config.toml
hidden_size = 256
d_expert = 160
moe_layers = [1, 2, 3, 4, 5, 6, 7]
balance_bias = true
lr_router = 0.00152
batch_tokens = 65536
train_tokens = 306300000
dataset = "wikipedia_en"
Below are experts of layer 3 (counted from 0) of a mixture-of-experts language model. Rows are named router (the router's row for the expert), down (a neuron's output weights, with its number) and show model dimensions 0-255. Each number is 500 + 50 x the weight over its row's rms, rounded and kept within 0 to 999. Numbers have three digits each.
After each expert's rows: "comes before" lists some tokens at least twice as common just after its tokens as in all text. This comes from a sample of Wikipedia text that the model never trained on. Tokens count by the router's weight.

# expert 59
router:535466522404455498448485513483468517516464519513554503519510528520625513440473487436524465528518448541422457568447507509606443512498516560557437462511547495490565585493572554490514547520560537412471400532525412423508493545405595472566453603414571522432541541488515475515443477505510560564522485499542545488459520494456504490439436533511556537465443565464448471484427604510419491523528449516489471428471473456446558457408506554509505497504504461464560524551485487521476585443502491451477440518589471464466509392511532400454479548453546586501507384558525485485536486457466458495476440502696494556431525498530515483443478559424456457543557422506545439428492492533462473533570432499473441618463622553380582500480498474498487553429497504460501532487526376440528549477409530
down2:449504506506507422345552473510507520490470504441562402483509581476498516528531501459557445710569487437479585469477423485539451538506485521490471555548444474486514399508477513410492450496521557510443439469578465469508523588428482494505412428456486450448495515482430460494467465539501472416662516513471440400539485496498498568511542534433498438547477520499443480488437552437505470428534500415540532417528548576458509559463423512505465430516558489513472585466477518508405372468551485444509471527500520453476471535562483512471553574401474518451513472567529439491540444523572431406531484530481513447439383524596494568559519465517405461538444432449572497486509560463536531487481522536463440487517454476480512532525428529498450400494534598485514538557486492421510591511530423
down3:532468516497492436488522527532446485437473488654554595581537542439472400539468561510452468527499451530492527519588402520558591550486520490560546558546511492592524484630473456487580505452458451525536464555508401481581530495461528519410505464400493473492448512558461452518502568419574524519516565462482517452541445509533557583504505459421586438497490500472462486524470512515529482456539563460542543525505452584492527524595580618526554547499452527464510521498448550409486447339496520495499524516561470517443514553486431473557503526505429499392509496549483574411523475468357480443572504542561538466452443558486463485605512492567523599559439552499527530522416508460558410414506547577512495493481527457475475477436432504444473518479460431560412511477418455496521553519441514
comes before: "0", "1", "3", "2", "4", "5"

# expert 51
router:458506485425504526484529606459446432575520584408530457478461548565534459561499561419519510522514473486422452593537524547573525485446515540604556517528505596461535525481524544441520533512518526444515541430502509428520510540547451479499472616458531525399532448470514467484474495589587447567493485560557558468470488490451398577509499473417533530510487531446435472541396506477509525392512450493489564435514449459518578513461579574508531553499475533422477529532460539534475594468483476489573453539569485479501530439558530526356421534512587511492467420563498508487493446478497451517491380488610466506515605522524510561497503551445423544519539440578526441474511400470492516486512427542452398487515524583406463504525413467507472608540493561461415502583493377536489560487560484
down1:464562465546612497570514551541463453511401445529525491454550473538570438515506438491594503440518558572536547555526458532513467442478456458460453415546462404464483507511453469505504496537394517518393491543460496506544484482505546414488566512592542494459497487527523625490468516537543555438542506485581452419465567471436519529422495472574500471442392546497489416546538593494465481569494535434515407506514519511457456545526524485517454541440420469473492374518507483525594534544596514510469488474498504478542530607452535690544559483554542515404551454469571441421494497493525521580461627513511517575458406436458502504454510423506538510567547518499515505476528559450490480484432538553389478548468478490497448559447547496615590462422475496449468501446453524544490574529504525
down2:548509427562567515497478578433380549521500577541583509496492404585399466427477476567565545561519535542465627571562536511533459457480538476455594546494497528417494488447556521480455571544671476503430547474493578488510466571569558538497509526595567513498498480515549510582533456504400510448497526473554495497457462537529552541470434505479519537481593476546489530520481440506515470457430532568491496502576623568557585525351431467540498490456451471541479447496501506588485448443465479541562448563488469435512511590555457482511483451502577465519480480556534437484508424516512536468564383497561399503482524528602515455498504527409474505538481476459416523516467496552452388455593484551436503528508547488511523454571483497537512415483546590491491564513557476534501478450581511
comes before: "\n\n", " The", "The", " He", "==", " In "

# expert 11
router:565472465467494459425500590431425455511533489407548464512510480541561499519466510415491539489502461551549408453610533467570519527443514569545550464512489602524558554539570567450562517444503415461494537517517413431501543504498475519575370605413503537416543540513550472501448453521520608476556466530477526591499466461445461541516512485482494512490551462507546467523486566587515549473605447464500476539479489489524575527619511540491499477458424486489558557546479452480514538449484475439529397648571494471420460505515518446484518526489531481494531329519461501518503471434479482518456497471591541551404508507525593467454427537484511479565445511491460551513460410420480383435513466534482444531528471556402596572539506431531538565429511460451459545531475417458496574537517434
down1:482486528526506542491350428540478594534446484450502485518550492458470505464526609412459483450448566558497571543390581500436496541562511506545463543512500487425471437443523482496519483508388482592515480536519459495561437419454547475422528447459420476510558566492525436527564618494528479563532413557484507450511536516463492522509500549498536536385532511519436538549482510606508505502448483559455548526501519437462435467591489566520442474460520522458473508499423502563482508523449504528479466462461547455533473550458637490459427546454563611582491622434518535457467512676468411574418535418532545493482581498431524468471518540533446455558531517554485531546513481421551522540475510521554479417552402546629512482569444514468469531567515540541458494543477540489476518545532430
down2:428463450503588505557480580519513500583506544461497520546438438504503388573461514503491547499569516511466445443560523626520556559436531473439493425533426453576413483537501493449485544564556467508436563471476562478518480506481513639516547553503509551367621428533500487482467499454557403458510473521530467540543545516488465500490538457515363494427478508453520519523507582545538547546508499490508508543361571496548594492496522539545528517486498489400589547431498439532502401458432486534403567449483476431494456478506456529502543473440525436480535443425475447495481481461400460567568504484568554430552539404554511486598537486557576478389438440577529496501547498514503494532453508463479446526599534492521404607458542516440510435460503535481477510445536433540571467451523533
comes before: "1", "2", "0", "3", "–", "4"

# expert 8
router:448436493482508567415473527456524471494572526424435502551536556472524486439556466474494493585531487505445485538494545462634427486536523581607513474557481494567472543538539493405581539464498484418536485484450527486535480420472448487501429633468594535442513501536476471455546535512531568517522414518469583518437506550546483473562501479529425505475528524549451499498454523547395527500554459517490468495477523434553597428499553565607380540506393491402473566542449555483502519501491501393514424503546535517523489516547539447407371570439502437520513365486515472524477506439510502500464481501605565488465497482475546561440422460527525466534543531532556508445610449470517426585574467520467390489507633525483588467500490453507487568456452443559467539522471473569456562468435517
down1:572480566502461401486504500536577504544465468438465528491504555479553523552526473512452383563481494367536424514494585498561526516486455537526478436495473475452517514449477503530469495503463535499409377434480463478517526484424471482548550493448458405422514420547574532473492486506411538505516488526484540565553391546478442485456572470522509451546473541495548500537520684459478494427517366508477557467505368596490530507584498561481517511477466510459446511511476417519509489519538442671531444482525457497558550567547459487507419497539430476487576463470464524454510513468559549608499590507540522484459457459515529509462491440473500484485486477545437564512479602453588490582526347424539545447517455576498485541465540490526452524491453409526588593468538486474532480421434513
down2:543481537495497522478441454512483591506429509572624471492463446500490465545466492514477445501496499471457433487516491440497605427506442449430455549528531478510596561413459516415503568504509483427436491483509524573466522498500584537558441436429476416519504426501449466551479502476552485517519567450513424490438510423478536451444453474495477403540599408472447485492480472501509564658481535494512548458532548492420468540470492449565460519469389416554462464393527545490551533554621423567462520430533527447502604523592453541499518508460490530579457409456422536540655463474460518544527449482555499438440575486408500459511487487488494541554465515528538572596380532427475570437590485472446572506453481468520502500521489511543457494460531481619480499474534541468526503543489400
comes before: "1", "2", "3", "0", "4", "5"

# expert 4
router:490485510465433500457570558492478546491551470431454461600481472534523506520440474500520457583488519555418501523498450596532451493544508552626516457523456467524476516555561540548502518533460487400519465480609566452555520501499502553551440545491516533452446552534470585457565533425552578447486410525496581560480499519393490460568508519566523451465507543526486519463471456470392514524443406467475536458452508430597636576514452604470435494480373500414506523410475517469547544456406435436581372529580544474490553408510526441378452525471499415545512499468552476529503480549442430499515529519585371486487555529477549456448497491468475488544480547458514516507493415563518491545537480572467430533481576536475556577541532525446509596482446456493436540490437481471553510474530422
down0:457446510502474510539531456504514512576504491436444459481464489535516520568447461523554427384501494539496516498540526406507498491550495502458462534524539520510470527490559539488427474565471512507512454488533637490565465515486470520555550562486560555503505494534496482556490417640510439469477477476488464493497437518508570588494604462374487529494452482520413546468526489365485460409455488444434522419591456562568458504615505568515519547440441541608454560563458458454455537433465504526518515484520540492493523488415446504438514492621405464505508499452547512513452557463341517536457454529555555521565603436346426449457475529542563572487567543458419462507521452424532505499556543612516434405498468511512474484483380512509552490538541468540592519463482477571469445470518490
down1:455576461547531550464464453478489487496468536534517505467556566460461461515501533459483520517450459523499580465483505578411595468401459485479470458497559471580479543502444517460478571502515541554581568500583574490550431424610569538494395519523463540560484488449493463505412496535541497542514594549490419539441513585553590502502547433488379380591444480441518465598495475487469481399541476601531507481516415469535456448521487518508554505494438463530439423468554530493454481479611580472594501402507464528459451526487500497495489598546581547561519444566455485554497480556528549436484478493511570482455429454466514404441448432443544547527550629534474448550519551441490483476353465452537533509422492493510518494449480529536381509518544512384597564495532514488495519496519511
comes before: "\n", "andidate | Votes |", " |  | ", " | — | —", "OL", " | +"

# expert 31
router:579516565336419481460474540441493471541480504531509367508532490584571455507469462442561436537527559563524486509558507521540446458531422527473458520482516450546518558538572540503514572461480592433472506461492501459589476502499472526497447557517533504435552554510492550422429505587495577483544443549520604509433559410498479488484449560539503564485520558470517526454452611545487517510504454521560506384528541447541460527573514582517498545500440493474572545456554463541521479507423466487517492538463527470578465420489484439310537589477524479437520444425547521520524571511526505523456449504574579540408563526485532508437450484489441537549504484510526513459564460527502443569544406538478422622488450547528547411598488468478428571463508439405501482561512473518392549550485450
down1:532559493527512520419515436534500542574517553538553479502524520602515516485510511544521410463505528481413494600483528536514398541543476515475474522461438590496428496543451452479515571590512501480508466523544467510599449545428582515463441537486519528556429476415453530534541575490512441396522502503438433468482486450490480478515457493553497501505458501446465524507578500358460423452524498496505587508498470458521562517501495514542580500446601537535512597470454533500540456494581501577435494492503525447455466328496525470481440583506477414571498407522523468484513532465516551459422454485504580522409514513592485481568482497534475535385470638489686458491464476519467499455401442506468395570542530516484475461559486434511516470427478494463484410507464480575579432486385463
down2:534523559545468562457537561555574526419529438487548564531453467514487584446568459496459554525461493459601495516422381441501482474536479504480386577455497520473547515530401413575496515474573572516496481521502526477527463416567559514506548437505491535437557481456505422588488441544511548520491471519505493622494563460517517428647471522498476485512468543473529527515418543475534547533529452552494486463522541577442485462449552551497525523501628407487473408515451562484521510527459426489544441541418511504479429448451463491415490444490529499530459470560420611419482517539441579444437489521480538550533547544471535507533518448406444497619575452487533561539491551488587494364465478455518466569518585567538507558504436592533432515475501437582510466517528453561601531558538554
comes before: "\n", "-", " | ", "- ", "| ", "|"

# expert 22
router:474428458444468457477475509438447454590508451444554495499505474575520482426448475396550553525487495444450546635512492539556509438515514542589507588546507580501495490521567508478543538453572513471524462446501508425528564518463460526475464591447568498464571560528525516487521480561570450442588400551482549479476465418411479540536516512500528496513554555568474469430418493521515509589550523415520475479546495432490547519461579602529589541536442488443507614481445493505464550486438513420508559511523490497465505433583483479425649497500538539531492402527511523526522592486536425545496441525569452543485498492507504552486511512492444533571460530454539497421491460517519418636509454549580461501449390451457581350610489485487505553443476470493434534559577500539411454486565449
down1:617534505505431533513565514577430437555386419483532532467509396642517454538571434579487525438474548609572502519624490497430515502579557413487457476419634475557456518526498464460507490504483510495528575496520504529578413530463430604471462449472426542488531522517484592467505571536516442462467519475526399504418558576442457525478459524544563543558535517503528477456538499530538438475435453523508544538417486540390500539559535398511526505483477524560454541460445443450457491522536484454519557496408554510582480490492529487546581564527493460467424526483485545509447478539589540546459511587548407496427646492558499526503491556581444435444524481531500605450494500537581455524567507499452543531464492451508589455481472499431535507523474573484492459460551539544508501520449493
down2:494481446489513492479539542515465534510499496420474478553464486605550466493376486497560484476365491526470522531580485474445440611454499518531487551495472522534434455545520489504535456401519472534435542533496440483505612530475495617445508485548548557424537521423423467386530440528497464416486447502444488521414492491510453510535502509425571498416455489465391586451447434535522453573406488465530621479513500577583404470491521489500504512518449510448533538540585524515416624609416519403542552518555619469542571436497527525490523519448545499423486450493519494490525565489533503518455495529477576581404450558441535487474513568535519419489522555478462594478487448493439463529540482540548468509485528349426546427528485508497470491512470493513601482477556388443451489525463496
comes before: "| ", "-", "|", "- ", "  -", "2"

# expert 25
router:506577504499468433490495561458348484531521517445557445524466575493557484519551542505516516562490485577493458541481535573458501459526521564594510456538526572496552560519464564493511535455524536484543491461531525461430505489408464504514484637403501491432511512489464474482569464571570415571432445525494555552488444456518395563554511492513464510473546444457475516461381542456486571504511515511469486359467488437458490588459573587529486522468473524539474488514427485500506513462373436382537445530512476492510489515438478497374363551445547490446511507528511507508509457335464422535482436467609452558471557503529580498458500530493491490508516581534512520460570449549507489545544475602380429514449507548530535485549465446371483515447472497411490542560418432502459519488485535
down0:489641582524570472525502415461430533577562520459492515554472495435529497445621571411483445524548491549584598590423508536516459507552568492544416496526498476410453473531460499522487540560542615462570464480505480444426539497578499420501453377498580565434479483527481556496541534462530471502516477507514454509428436524526451500469506494495474517454542474435490501544524516532489543469530485479476498511474594421636484521399533464481506592357535481538557498412546488452471429475495478511492553503589444521503461542575537528530417504520515455506458523520521416447583536486464539498534656539552554460588446482542519515417535437634530420469469498549535484500570498509562416564449510449439541465461587525484554476436513493517517471430488504477549490467447596557475512444491540
down1:514499484518511545471551511484511532406463478562500526535431440482499446481478515506483448483485448401443542539492507377508502571495536565402441434520507509465463428468504451481542465464507422522406492473467531533510525433394544481494480443596539488508472519431481523459516528493468605518584528458551453535481587535492481426492437579536446470539565558542504450609757430554434478564476566519453506530488456489581480403491403511469485452529495507510533565406525520531524509535558529545502560458506506514464555436549468369549526502460481482478495499413534467474572558465454484517531526453480558466536350445526468510515452430540480505490470515482544490513579531408544556500506503448482557517561531484482501545476624502501555472427534485524485441449529550474670425506418488
comes before: "\n\n", " The", " He", " In ", "\n", " This"